Weights of a small mixture-of-experts language model, trained from scratch on English Wikipedia.
Size: 18 layers, width 256.
Below are experts of layer 4 (counted from 0) of a mixture-of-experts language model. Rows are named up (a neuron's input weights, with its number), down (a neuron's output weights, with its number) and show model dimensions 0-255. Each number is 50 + 15 x the weight over its row's rms, rounded and kept within 0 to 99.
Before each expert's rows: "gets" lists some tokens that make up at least twice as much of what it gets as of all text; "comes before" lists some tokens at least twice as common just after its tokens as in all text. This comes from a sample of Wikipedia text that the model never trained on. Tokens count by the router's weight.

# expert 7
gets: ",", "°", "em", "ul", " used", "iv"
comes before: " to", " in", " as", "ed", "ing", "ation"
up3:53 56 52 63 63 37 50 46 59 35 64 65 72 74 59 71 79 49 59 65 50 28 46 45 00 46 48 65 56 50 40 24 62 40 52 20 56 61 41 59 42 40 45 37 48 25 39 59 49 63 32 32 60 38 62 84 57 71 53 66 51 51 37 36 59 79 28 49 62 50 20 65 70 45 52 41 42 58 84 57 60 51 22 37 48 55 44 48 58 81 30 48 36 95 75 55 50 40 77 64 45 72 48 55 67 64 55 60 42 19 34 59 47 33 37 56 62 39 78 57 49 70 42 69 65 68 61 30 27 52 36 21 35 66 62 69 60 53 46 26 35 41 54 29 49 60 42 58 60 73 67 79 60 45 71 49 44 59 50 42 42 42 52 62 65 63 47 60 40 15 50 26 47 43 26 60 41 42 47 43 69 51 49 43 71 48 59 49 49 31 60 32 68 27 47 44 67 51 67 57 50 17 77 24 57 34 73 88 45 44 38 48 54 25 25 39 47 31 72 36 61 35 27 49 63 56 57 44 23 41 60 55 58 61 36 35 49 66 69 53 65 52 49 41 69 34 42 65 42 31 47 37 63 53 51 52
down3:33 52 42 95 59 59 47 57 16 46 44 33 37 45 58 51 54 65 43 57 55 84 45 34 49 55 70 33 25 46 58 41 62 65 63 62 56 20 41 50 43 63 58 28 56 41 35 60 37 59 38 65 54 55 85 36 40 61 61 50 16 65 68 15 62 55 51 40 40 60 59 52 39 52 49 64 40 55 52 66 52 45 73 87 48 47 27 43 31 71 54 70 66 54 53 68 48 57 72 51 60 38 55 56 55 63 39 53 58 64 28 32 49 53 54 56 36 22 46 41 64 75 32 37 23 58 36 76 14 50 42 63 43 67 54 52 43 50 35 41 44 50 46 70 52 41 61 56 56 45 48 52 40 63 48 61 21 61 56 50 54 54 39 61 62 50 48 62 32 28 64 62 23 38 59 38 48 30 56 17 52 40 54 49 52 56 82 47 67 40 37 58 71 70 47 20 52 33 66 36 35 41 55 35 76 64 57 27 57 36 24 56 31 59 37 43 47 60 49 54 37 26 54 21 44 90 24 59 79 38 61 49 54 67 55 32 27 53 21 32 80 55 41 44 52 89 65 34 30 56 52 45 29 51 76 74

# expert 22
gets: "\n", "==", "===", "=", " =", " =="
comes before: "\n", "|", "-", "==", ":", "The"
up5:43 51 59 43 81 32 74 14 57 60 57 56 42 77 61 51 42 49 72 70 29 16 59 38 22 53 74 34 59 38 38 58 55 50 41 41 67 34 51 39 55 23 58 82 49 46 46 75 51 73 52 58 66 72 49 52 22 29 73 68 26 44 61 53 52 16 41 55 39 67 42 55 58 52 45 54 51 37 34 53 34 54 29 36 52 37 70 25 50 53 58 33 55 49 37 57 52 81 39 55 30 23 54 34 55 68 53 53 51 52 43 33 39 23 51 59 55 41 45 50 67 53 42 52 47 66 44 33 32 39 24 41 54 43 47 44 52 33 60 72 55 18 50 48 44 48 36 59 63 45 62 82 29 53 43 30 63 42 40 70 39 69 88 68 51 40 44 29 19 50 60 50 58 38 59 38 36 51 50 77 52 57 45 27 64 51 59 48 43 32 39 62 70 56 41 38 42 50 56 38 34 64 29 59 31 52 75 38 73 52 86 46 62 26 38 92 43 58 51 75 46 64 60 51 25 71 62 38 34 61 43 77 68 62 52 63 74 52 40 71 48 30 58 23 63 57 48 34 40 27 49 68 44 59 70 84
down5:74 50 46 47 48 29 66 42 27 29 56 55 66 62 53 65 48 44 49 23 63 46 64 60 51 53 60 36 44 50 67 34 60 47 27 10 50 81 52 61 43 55 39 41 66 51 54 51 71 66 37 61 40 58 55 71 38 31 59 47 48 68 53 40 32 73 11 70 82 74 32 39 52 72 35 34 46 45 65 46 64 25 39 47 57 66 63 52 66 54 55 60 56 43 81 35 56 45 61 49 53 21 33 65 62 56 58 50 62 62 44 27 69 36 79 24 25 62 48 59 58 37 41 37 79 54 58 61 58 60 53 55 60 15 61 50 61 34 20 32 52 45 35 32 46 73 22 60 17 53 61 44 49 52 51 69 46 44 36 53 47 44 53 37 73 08 37 62 72 77 44 73 39 85 70 42 23 57 46 51 47 56 32 39 53 63 72 35 39 46 69 55 46 57 38 54 52 48 48 60 37 44 58 35 65 71 34 31 55 44 09 34 34 69 27 72 62 62 51 35 44 65 48 35 66 72 76 38 50 37 44 29 51 35 69 49 45 63 43 42 54 30 44 55 35 39 81 50 59 23 66 57 70 40 38 38

# expert 4
gets: "ed", "ing", "al", "ated", "ical", "ate"
comes before: " by", " to", " in", " of", " and", " that"
up4:61 83 59 63 43 64 81 38 60 41 54 64 63 49 35 58 47 57 66 65 59 50 39 63 49 34 56 56 60 56 24 45 36 39 50 42 46 68 37 46 50 41 44 25 51 46 34 77 48 47 41 56 71 46 58 83 57 30 61 55 27 39 57 48 54 58 34 37 53 57 58 52 55 31 67 31 29 32 27 25 43 39 40 48 10 20 35 45 65 36 18 31 55 44 23 63 46 54 62 54 51 38 73 64 27 53 53 43 31 52 27 22 42 63 52 74 60 53 65 64 37 50 54 81 35 38 27 46 86 62 33 62 22 38 46 67 47 61 75 62 28 42 61 30 58 51 66 60 62 62 66 44 69 71 60 57 49 70 68 77 44 41 68 84 29 75 53 39 46 70 29 32 59 49 58 49 28 47 65 58 56 81 65 52 50 51 41 30 37 21 43 38 47 69 23 54 68 49 64 61 58 15 69 23 49 46 46 35 45 39 38 51 41 78 35 59 57 53 64 51 74 53 63 21 38 50 50 16 56 42 60 74 54 54 50 63 40 51 29 69 54 63 59 53 54 47 27 61 50 48 74 68 33 62 28 37
down4:39 58 45 28 73 63 34 51 33 60 26 25 40 29 65 61 52 57 41 68 76 24 56 34 71 67 39 61 17 86 89 59 75 42 45 22 56 61 53 84 69 64 49 50 52 57 58 72 50 65 41 47 48 33 28 35 58 67 42 42 34 46 47 39 52 31 46 63 53 48 59 56 70 56 53 59 67 47 74 62 43 37 72 50 49 60 41 42 51 53 45 69 42 72 31 34 47 68 20 35 39 47 28 20 65 41 57 38 64 66 44 66 30 54 46 35 68 49 74 60 49 66 31 61 82 43 38 60 53 70 34 37 38 47 56 35 31 63 46 37 40 66 48 53 62 31 48 58 60 63 65 47 67 41 35 31 33 40 28 37 47 59 91 37 64 40 61 24 55 63 55 63 73 47 53 51 54 45 31 46 41 61 32 30 35 70 48 48 48 47 42 60 75 27 30 48 46 47 41 49 43 52 53 32 84 30 51 68 54 50 77 40 56 16 57 51 86 26 40 47 60 56 37 43 63 42 44 59 34 27 56 58 74 23 00 36 57 67 43 42 68 51 62 59 45 42 49 50 36 59 55 52 44 27 31 41

# expert 26
gets: " ", " T", " t", " d", " D", " w"
comes before: "1", "2", "3", " |", "4", "5"
up7:41 30 65 42 35 54 56 31 66 57 41 75 64 65 24 45 36 27 65 67 68 46 29 66 58 77 61 52 31 59 37 41 65 34 63 70 42 88 45 54 63 43 50 63 75 58 57 79 64 78 18 70 17 60 47 70 31 40 27 51 54 61 48 47 81 70 24 48 25 72 44 39 37 55 26 60 54 66 28 63 53 48 71 48 36 38 52 41 41 16 44 53 75 53 50 45 58 63 56 49 59 43 34 23 70 44 24 63 34 45 44 56 78 55 56 66 36 90 34 70 55 58 59 55 38 40 23 42 39 41 23 43 50 45 31 41 44 53 26 56 38 44 40 57 47 57 52 71 51 68 54 47 65 55 74 72 34 50 73 58 76 64 54 40 40 29 31 40 53 44 57 63 59 42 25 35 37 44 62 51 28 63 37 49 43 68 37 36 49 36 63 61 51 32 51 48 47 62 47 37 52 46 71 42 07 48 73 55 57 54 59 34 54 84 43 51 55 57 34 47 69 54 50 84 45 30 53 64 42 34 39 61 34 41 31 31 42 62 55 77 50 27 42 54 62 22 45 62 64 45 50 58 59 63 58 81
down7:74 49 57 44 54 40 64 35 48 84 69 73 38 56 47 36 62 52 34 56 42 28 58 35 35 49 31 37 48 62 56 41 45 48 46 60 18 58 25 44 47 60 62 62 30 40 69 80 49 25 30 65 51 56 55 32 51 53 49 55 50 75 39 43 59 05 41 33 53 81 35 47 34 37 69 52 34 52 34 37 24 53 73 66 54 75 38 44 42 34 30 52 23 53 28 61 57 70 26 55 31 54 73 53 55 79 69 73 40 52 59 64 50 47 41 39 37 59 66 58 34 50 29 41 51 60 53 09 67 62 70 83 62 53 55 52 53 54 62 41 48 38 52 46 53 49 50 91 38 67 47 20 23 23 37 50 81 68 22 61 52 75 44 38 47 47 68 38 46 66 44 37 49 56 35 77 62 35 45 37 49 14 52 53 46 42 24 93 54 67 89 60 53 45 52 74 56 57 57 37 45 67 61 53 66 43 52 38 47 51 50 58 49 50 61 38 38 72 33 63 51 09 56 53 52 48 54 45 47 57 44 50 47 55 74 57 51 68 41 65 48 49 58 71 53 34 46 19 38 62 51 24 55 65 35 37

# expert 11
gets: ")", "in", "on", "ion", "}", "ic"
comes before: " |", "\n", ",", " (", " and", " is"
up2:43 67 33 81 27 54 55 62 79 30 65 47 73 32 65 56 57 67 62 58 49 63 61 19 47 36 67 28 34 28 51 48 29 53 47 54 22 61 32 30 54 47 57 42 70 29 42 68 39 78 47 70 47 71 30 37 71 31 60 49 67 42 57 41 37 49 70 60 57 55 34 41 45 51 61 39 37 29 60 53 70 77 42 57 16 39 40 81 50 69 56 51 67 43 55 68 47 61 67 30 34 30 35 59 75 65 50 57 71 76 32 51 57 38 53 47 37 58 46 89 56 70 41 53 49 77 46 66 54 47 51 55 36 52 59 63 53 32 49 52 56 46 27 60 27 46 42 66 41 71 44 57 44 70 58 43 76 44 83 08 30 37 50 38 47 47 43 18 61 43 55 42 33 23 22 31 34 65 56 57 65 56 36 66 42 44 41 45 42 40 64 58 50 44 57 56 49 68 26 48 53 58 64 53 56 44 49 42 33 11 73 65 45 52 45 17 53 82 40 65 70 67 44 55 46 37 12 26 48 38 47 50 36 44 65 49 29 63 62 55 59 63 25 27 38 54 80 35 60 47 52 37 55 54 75 50
down2:50 36 31 76 45 59 62 62 67 40 53 78 35 64 59 42 53 37 42 46 41 42 57 57 33 50 47 45 51 53 44 39 50 51 66 53 83 35 58 64 57 41 26 59 99 79 63 59 46 53 34 38 55 38 38 43 48 72 53 26 65 24 47 51 50 59 36 59 51 51 19 60 33 48 54 19 48 51 55 13 48 53 44 54 35 34 49 57 50 49 45 40 47 34 30 46 37 37 34 50 64 35 36 35 36 45 30 20 41 47 43 48 70 51 53 64 40 70 36 16 30 51 67 38 42 61 44 37 42 57 79 42 60 17 68 99 58 46 54 42 51 78 50 65 55 67 54 47 57 40 47 41 81 27 52 49 52 52 50 28 46 61 25 60 49 52 62 54 61 67 93 67 63 50 56 70 29 40 72 36 41 18 62 23 78 28 61 48 48 84 61 59 37 81 58 48 57 35 39 55 89 38 75 49 54 45 47 51 54 46 37 62 55 40 56 52 50 33 42 32 42 36 29 47 52 76 57 44 48 50 54 80 35 63 27 62 69 62 68 75 68 47 46 44 48 50 40 41 30 65 57 54 19 53 71 39

# expert 8
gets: " and", " from", " or", " but", " after", " &"
comes before: " the", "′", "″", " a", " his", " he"
up4:70 41 27 61 51 64 68 44 14 63 59 50 65 32 46 61 54 40 58 41 44 55 54 37 61 41 68 55 43 33 45 62 32 35 48 47 51 43 28 48 44 50 33 54 55 51 59 50 65 57 66 52 55 69 54 28 51 21 29 59 52 62 52 51 50 30 40 64 70 53 42 85 68 23 55 31 46 43 52 26 43 48 46 69 63 42 77 28 69 52 36 59 38 42 52 38 36 35 36 62 42 27 60 34 48 45 54 50 45 36 53 56 66 68 54 63 40 77 27 12 71 19 45 60 56 48 46 39 46 84 58 64 49 82 38 69 47 56 45 51 44 72 48 68 47 66 46 37 63 56 67 43 50 50 40 40 74 56 62 58 47 35 36 73 82 70 52 47 61 27 51 36 62 74 40 32 43 44 48 17 32 42 54 84 36 66 54 38 46 62 48 68 28 44 68 66 40 43 70 43 66 24 75 99 63 07 72 46 19 63 55 30 39 27 66 70 52 49 57 39 69 45 47 30 42 62 43 70 57 45 48 11 76 45 41 64 54 43 33 65 24 28 54 54 54 66 44 41 66 45 57 48 74 52 58 32
down4:16 48 61 40 49 52 56 86 22 54 49 34 91 65 44 44 32 40 56 61 40 11 20 51 50 71 37 50 60 38 52 69 63 11 48 46 74 76 69 36 63 71 52 42 55 63 34 44 13 52 43 57 60 17 47 42 34 14 62 50 41 42 66 43 56 78 73 56 29 42 31 54 44 45 38 60 57 55 52 46 33 67 39 46 81 61 56 79 29 25 52 23 41 63 43 73 49 57 57 44 44 55 53 41 34 50 54 42 61 43 45 68 32 34 48 49 55 43 70 73 54 46 74 50 59 48 57 49 48 49 79 45 27 61 47 59 65 69 50 81 49 45 46 55 50 34 69 53 35 41 54 65 30 60 12 60 42 51 31 44 38 68 13 40 66 48 39 55 38 77 66 53 55 64 31 49 61 31 47 57 49 88 64 39 34 47 27 46 31 47 46 53 73 52 32 48 44 61 55 32 47 76 37 48 37 51 68 57 42 36 62 66 48 45 38 48 47 51 62 65 52 69 38 76 67 40 52 47 21 36 31 56 42 48 65 54 61 38 52 34 63 33 44 67 55 68 39 51 57 44 65 65 54 43 26 94

# expert 24
gets: ",", " of", " for", "f", "),", " F"
comes before: " the", " and", " a", " which", " he", " but"
up1:49 72 37 69 65 47 58 77 53 69 20 50 88 52 56 52 42 70 47 25 74 42 50 42 39 47 61 62 23 65 51 53 22 54 35 58 65 52 33 56 59 34 62 59 50 66 34 87 59 51 44 43 55 47 45 56 59 43 68 47 61 71 38 82 33 60 58 57 46 49 25 26 62 61 76 50 34 51 61 50 54 81 21 64 47 37 28 56 43 67 56 54 55 41 82 63 38 41 28 41 52 71 48 64 54 45 66 66 42 50 39 75 42 58 30 44 31 29 52 18 51 47 65 53 24 45 52 58 51 57 52 48 64 68 59 54 71 48 55 56 35 43 70 27 42 37 67 51 37 58 59 44 50 41 56 38 96 23 56 64 57 44 68 36 60 49 49 39 56 59 37 70 51 64 57 52 57 66 59 49 27 15 83 43 30 63 12 49 27 29 81 67 22 40 55 40 50 52 52 31 41 59 62 29 59 58 54 58 77 60 42 62 62 46 38 59 41 61 46 47 33 34 43 71 35 70 39 44 37 44 27 36 56 41 55 82 48 59 19 25 37 65 56 19 49 38 55 25 55 40 21 53 40 27 55 32
down1:31 55 30 48 57 47 74 64 22 48 47 30 72 59 35 44 55 52 45 52 49 51 39 40 33 73 71 53 38 46 80 34 46 61 80 18 19 54 46 54 40 44 42 59 71 41 62 46 61 45 73 40 45 32 39 70 61 69 21 42 54 67 56 42 41 25 60 60 42 17 48 47 31 76 70 26 26 79 37 46 45 34 38 38 56 72 71 25 46 78 41 30 59 52 48 37 76 44 74 72 34 44 46 50 46 46 63 75 48 17 66 55 23 63 60 74 73 65 15 64 33 50 58 69 50 54 32 42 60 37 54 42 49 48 73 72 66 51 60 74 37 48 62 53 54 51 39 41 45 52 54 50 42 65 98 35 47 53 52 61 48 37 49 36 44 49 54 47 37 47 72 67 50 27 49 64 67 24 55 90 59 20 47 45 78 26 52 46 44 63 47 63 52 91 33 39 39 50 55 56 60 50 63 91 70 41 40 49 34 37 49 61 68 51 40 32 50 50 49 40 64 48 39 35 73 50 46 55 63 52 32 60 48 29 40 53 44 49 33 38 62 58 65 22 52 52 51 24 42 64 38 52 41 61 36 50

# expert 16
gets: "0", "9", "–", " that", "/", " which"
comes before: "1", "0", "2", "8", "9", "7"
up1:51 54 76 51 38 64 52 48 53 60 40 41 72 05 36 59 44 34 64 53 32 32 54 46 65 38 40 53 62 52 44 65 28 64 47 07 46 63 59 37 56 31 88 69 53 79 48 39 40 68 58 58 40 52 37 28 56 35 68 64 71 79 65 39 41 30 48 59 58 38 45 55 54 47 65 73 60 41 62 33 50 51 61 41 96 58 59 60 57 45 78 38 63 39 41 31 51 34 23 52 56 58 82 35 28 47 47 35 74 60 54 56 78 68 41 42 38 57 05 34 59 37 63 53 50 34 35 64 40 41 60 30 63 72 26 34 64 61 52 35 50 38 37 63 49 55 51 51 35 71 76 56 83 42 45 54 78 74 69 60 40 52 64 47 57 38 47 46 62 28 64 62 29 55 37 38 64 70 67 68 31 62 46 38 49 25 33 24 58 46 36 33 45 33 36 72 44 52 72 65 37 42 66 42 52 36 70 49 66 61 63 30 64 47 48 24 61 79 53 46 49 49 56 42 33 72 58 68 45 40 60 44 30 42 35 51 77 46 57 54 68 40 36 40 54 39 46 24 46 64 33 49 48 11 51 44
down1:40 50 42 62 45 19 53 43 06 58 32 84 41 57 67 29 82 52 28 54 78 49 63 34 22 42 57 17 47 28 63 39 69 53 60 52 34 43 44 58 28 56 46 39 53 40 49 60 79 13 29 43 48 19 66 54 53 44 40 56 17 42 57 38 77 56 42 47 60 48 44 77 40 78 54 63 62 33 22 35 37 38 67 35 42 67 39 45 72 45 55 69 38 34 60 60 86 62 64 45 36 43 41 56 58 51 43 51 59 37 45 57 51 31 65 76 40 72 53 36 27 61 26 58 48 44 53 64 47 66 52 70 36 53 78 41 44 38 55 09 32 46 28 70 55 54 60 58 44 51 40 65 45 54 55 38 47 41 42 39 47 46 60 57 41 50 45 61 41 54 14 58 61 33 57 31 99 41 43 73 45 53 74 50 60 50 43 52 48 69 57 51 53 69 55 46 41 48 37 76 61 42 51 58 54 42 53 26 80 85 45 60 42 54 42 69 61 44 64 51 50 52 58 53 81 47 22 42 35 66 68 59 73 42 43 66 31 47 42 22 38 47 32 56 34 68 62 60 40 58 28 44 30 74 54 55